Weights of a small mixture-of-experts language model, trained from scratch on English Wikipedia.
Size: 9 layers, width 224, vocabulary 16384, 52.4M parameters.
Experts: 32 experts in each of 9 layers, 160 SwiGLU neurons an expert, 2 picks a token, a sigmoid router.
Training: a variant of SOAP for the experts, 713M tokens, 5439 steps.
Below are experts of layer 6 (counted from 0) of a mixture-of-experts language model. Rows are named router (the router's row for the expert) and show model dimensions 0-31. Each number is 500 + 50 x the weight over its row's rms, rounded and kept within 0 to 999. Numbers have three digits each.
After each expert's rows: a language model's description of what the expert responds to. This comes from a sample of Wikipedia text that the model never trained on.

# expert 24
router:526490543614542414521515500551444477486539519502552471462461570524484455488517436506465507541545
Commas, often after a closing quote or parenthesis, that end a noun phrase before a relative or conjoined clause, such as Olmedo, who.

# expert 7
router:508471476579449479484495479530510429493544531439521381419453597473537391455577475542512513549541
Closing parentheses, quotes, dashes and role words in band personnel, track listings and taxonomy lists, such as vocals, died, Phylum, Episode.

# expert 2
router:559460481560514530544559435505434490587597612501540475483505480550560459505505450437486559516449
Word pieces inside non-English personal and place names, often with diacritics, such as Pos-pis-il, Henri-ks-en, Lly-w-elyn, Guldb-oll-en.

# expert 6
router:507470493519507474466473494537402536551599515472487510473430578531549450551496389515523571511503
Standalone space tokens right before a number or date, mostly in table cells after a pipe, such as |' '8, 6 May' '2021.

# expert 16
router:570420521505500509468519506601457407540569610436528507494461585473416476464508537538530517523579
Month names in dates and birth details, plus hyphens, en dashes, spaces and equals signs in year ranges, tables and headings.

# expert 17
router:549484498481490492525496509496457508538531535398453377489473518501470498541490428464501519582524
Given names and name pieces in biographies and rosters, such as David, William, John, Andrew, plus fragments like Rob-by, De-Andre.

# expert 23
router:550424484536512475594492499525456506554535577376534522520480606545503444513488456510440482540553
Pipe separators between cells within table rows, especially after numbers or names, plus semicolons, coordinate marks °N, and words like approximately.

# expert 3
router:565373453528479441528467542493543537539494544478544504505506584492402485515435468462444514516472
Line-start dashes in infobox lists like taxonomy ranks, plus pipe table delimiters, separator rows, and coordinate parts.

# expert 4
router:551417503543463471434522512494431479501531578416483388463430543440506465489474509510509536514538
Main verbs and verb endings after was, to, he, such as used, played, signed, worked, moved, and -ed/-ing pieces.

# expert 25
router:596509471578497444470446520557447540473535490495416547440486473517425436502442494484512515529555
Prepositions, mostly of, plus for, in, with, among, and infobox field labels before colons like Genus, Born, Coordinates, area.

# expert 29
router:520436463550502476544470532557418462508464630414534421507486541496529400567483480518420461538525
Cyrillic, Greek, Thai and CJK characters or pieces in native-name glosses, plus national adjectives and place words like Spanish, Indonesian, Pacific.

# expert 30
router:509504450481489467465521496493481383562541533489543441513470525431538441535497481475463517545538
The article a and ordinal or quantity words like first, second, next, last, each, plus the nouns following them, such as round, overall.

# expert 12
router:549438532560452496531442543513443460576505499517510425535494563525480440541519506415548524588517
Digit tokens for non-year numbers like populations, scores, table counts and coordinates, plus spelled numbers such as six, five.

# expert 21
router:557398498573495427480449522514380463607503554510480445501533534529464509531444422468427503487553
Verbs like was, is, been, became, had, would, plus to and as, linking a subject to its predicate in prose.

# expert 13
router:507513459545479425520468477553485469526488535439522363524423499474485367542516515469529535560501
Articles and demonstratives opening noun phrases, overwhelmingly the, plus The, a, this, its, their, these, same.

# expert 8
router:518468449497438527539464460579412493457569584494545412453506593563495368484457502501476496547549
Colons after infobox field names or year ranges, pipes opening table cells, and nationality codes in lists, such as Genus:, 1997–1998:, ITA, titled.

# expert 11
router:486441450528498449533500446569447487533555527498569505457445556514486495489525506538476570574544
Symbols and punctuation inside numbers, coordinates, units and formulas, such as °, ′, decimal points, en dashes in scores, slashes, LaTeX subscripts.

# expert 10
router:505476405502476455549510540451428405566539576462528481444474568609524416497432456510492463484525
Conjunctions, pronouns and auxiliaries starting new clauses or sentences, mostly and, plus he, they, who, which, but, was, has.

# expert 9
router:523439441503480484473447523504408456548541516490509490471473526582475431533475472463480505530518
Capitalized words and word pieces inside song, album and work titles, such as You, Love, Fire, Broken, Feels Like Home.

# expert 28
router:501480442521405511548438543542404504513570617544568455417420474497533458489477489504520458636513
Inner and final word pieces of Latin taxonomic, drug and biomedical names, such as idae, ensis, us, i, at.

# expert 22
router:415445527551491450509476497456498495505531540453499454486454496513536405519514444451470534562552
Possessive pronouns and adjectives before nouns, such as his, her, their, its, 's, own, political, small, plus adjective suffixes like -ic, -al.

# expert 15
router:542447518530493492467476475554519512521519544478485449486451597488504373485467452489462486547641
Century digits 19, 20 and 18 and the digits after them in years, plus time words like century, ago, today, –present.

# expert 1
router:420460462510523470543509552526496490525598572522555519450453502533541452551482440449529534468526
Opening pieces of split words, usually lowercase consonant clusters like sp, conv, re, tr, fl, often in foreign names or rare words.

# expert 14
router:535459421537525444496438538536454528495574532445532523512456532510459471450498487493453501503554
Sentence-ending periods, clause commas and conjunctions in running prose, such as when, where, because, However, after, that.

# expert 31
router:514450453580463480496519471478469497475599547488522430484481456506507421545468483486468526538530
Stems of longer content words split before endings like -ing, -ed, such as weaken, achie, complet, consolid, and compound words like Air, Supreme.

# expert 0
router:563509482463516503564471493513414479538495598525542453464459587472484467501433399429463538501580
Spaces, digits, percent signs and unit fragments inside pipe-delimited stat tables, such as empty cells, %, /s, -yard.

# expert 20
router:500469489582448474487448478570504430523525572472461457469477628520527499492433467463487523575551
Paragraph breaks, row-ending pipes with newlines, heading markers == and ===, opening quotes and parentheses, marking structural boundaries in articles.

# expert 18
router:554457513525490493460489548528403483517487541435531499535481597511489361584518428546503541599517
Prepositions such as in, on, at, during, until, starting phrases of date or place, especially before years and months in biographies.

# expert 5
router:555373465460419541518503500505456484485525551414521498493457566513509429490541499494527459546546
Party, country, position and event names beginning table cells in election and sports tables, such as Liberal, DF, MF, Germany, Singles.

# expert 26
router:469431447504512493501470527524468476517495586475482439460451547506489353490466472490495501574551
Head nouns after determiners and pronoun subjects in prose, such as it, there, soldiers, countries, Township, department, often before was or is.

# expert 19
router:506484452538427447544515495618476472600524648484538516528495549481528441575513504494413450512460
Word-initial pieces, often vowels or l/h sounds, such as an, An, l, h, O, al, Ple, in names and species text.

# expert 27
router:518388511507507503499489567488396443533574512560550482471450594543571442527423522508495562566539
Single capital letters or short pieces starting a word or abbreviation, such as T in Trenord, St, Co., No., and table-header pipes.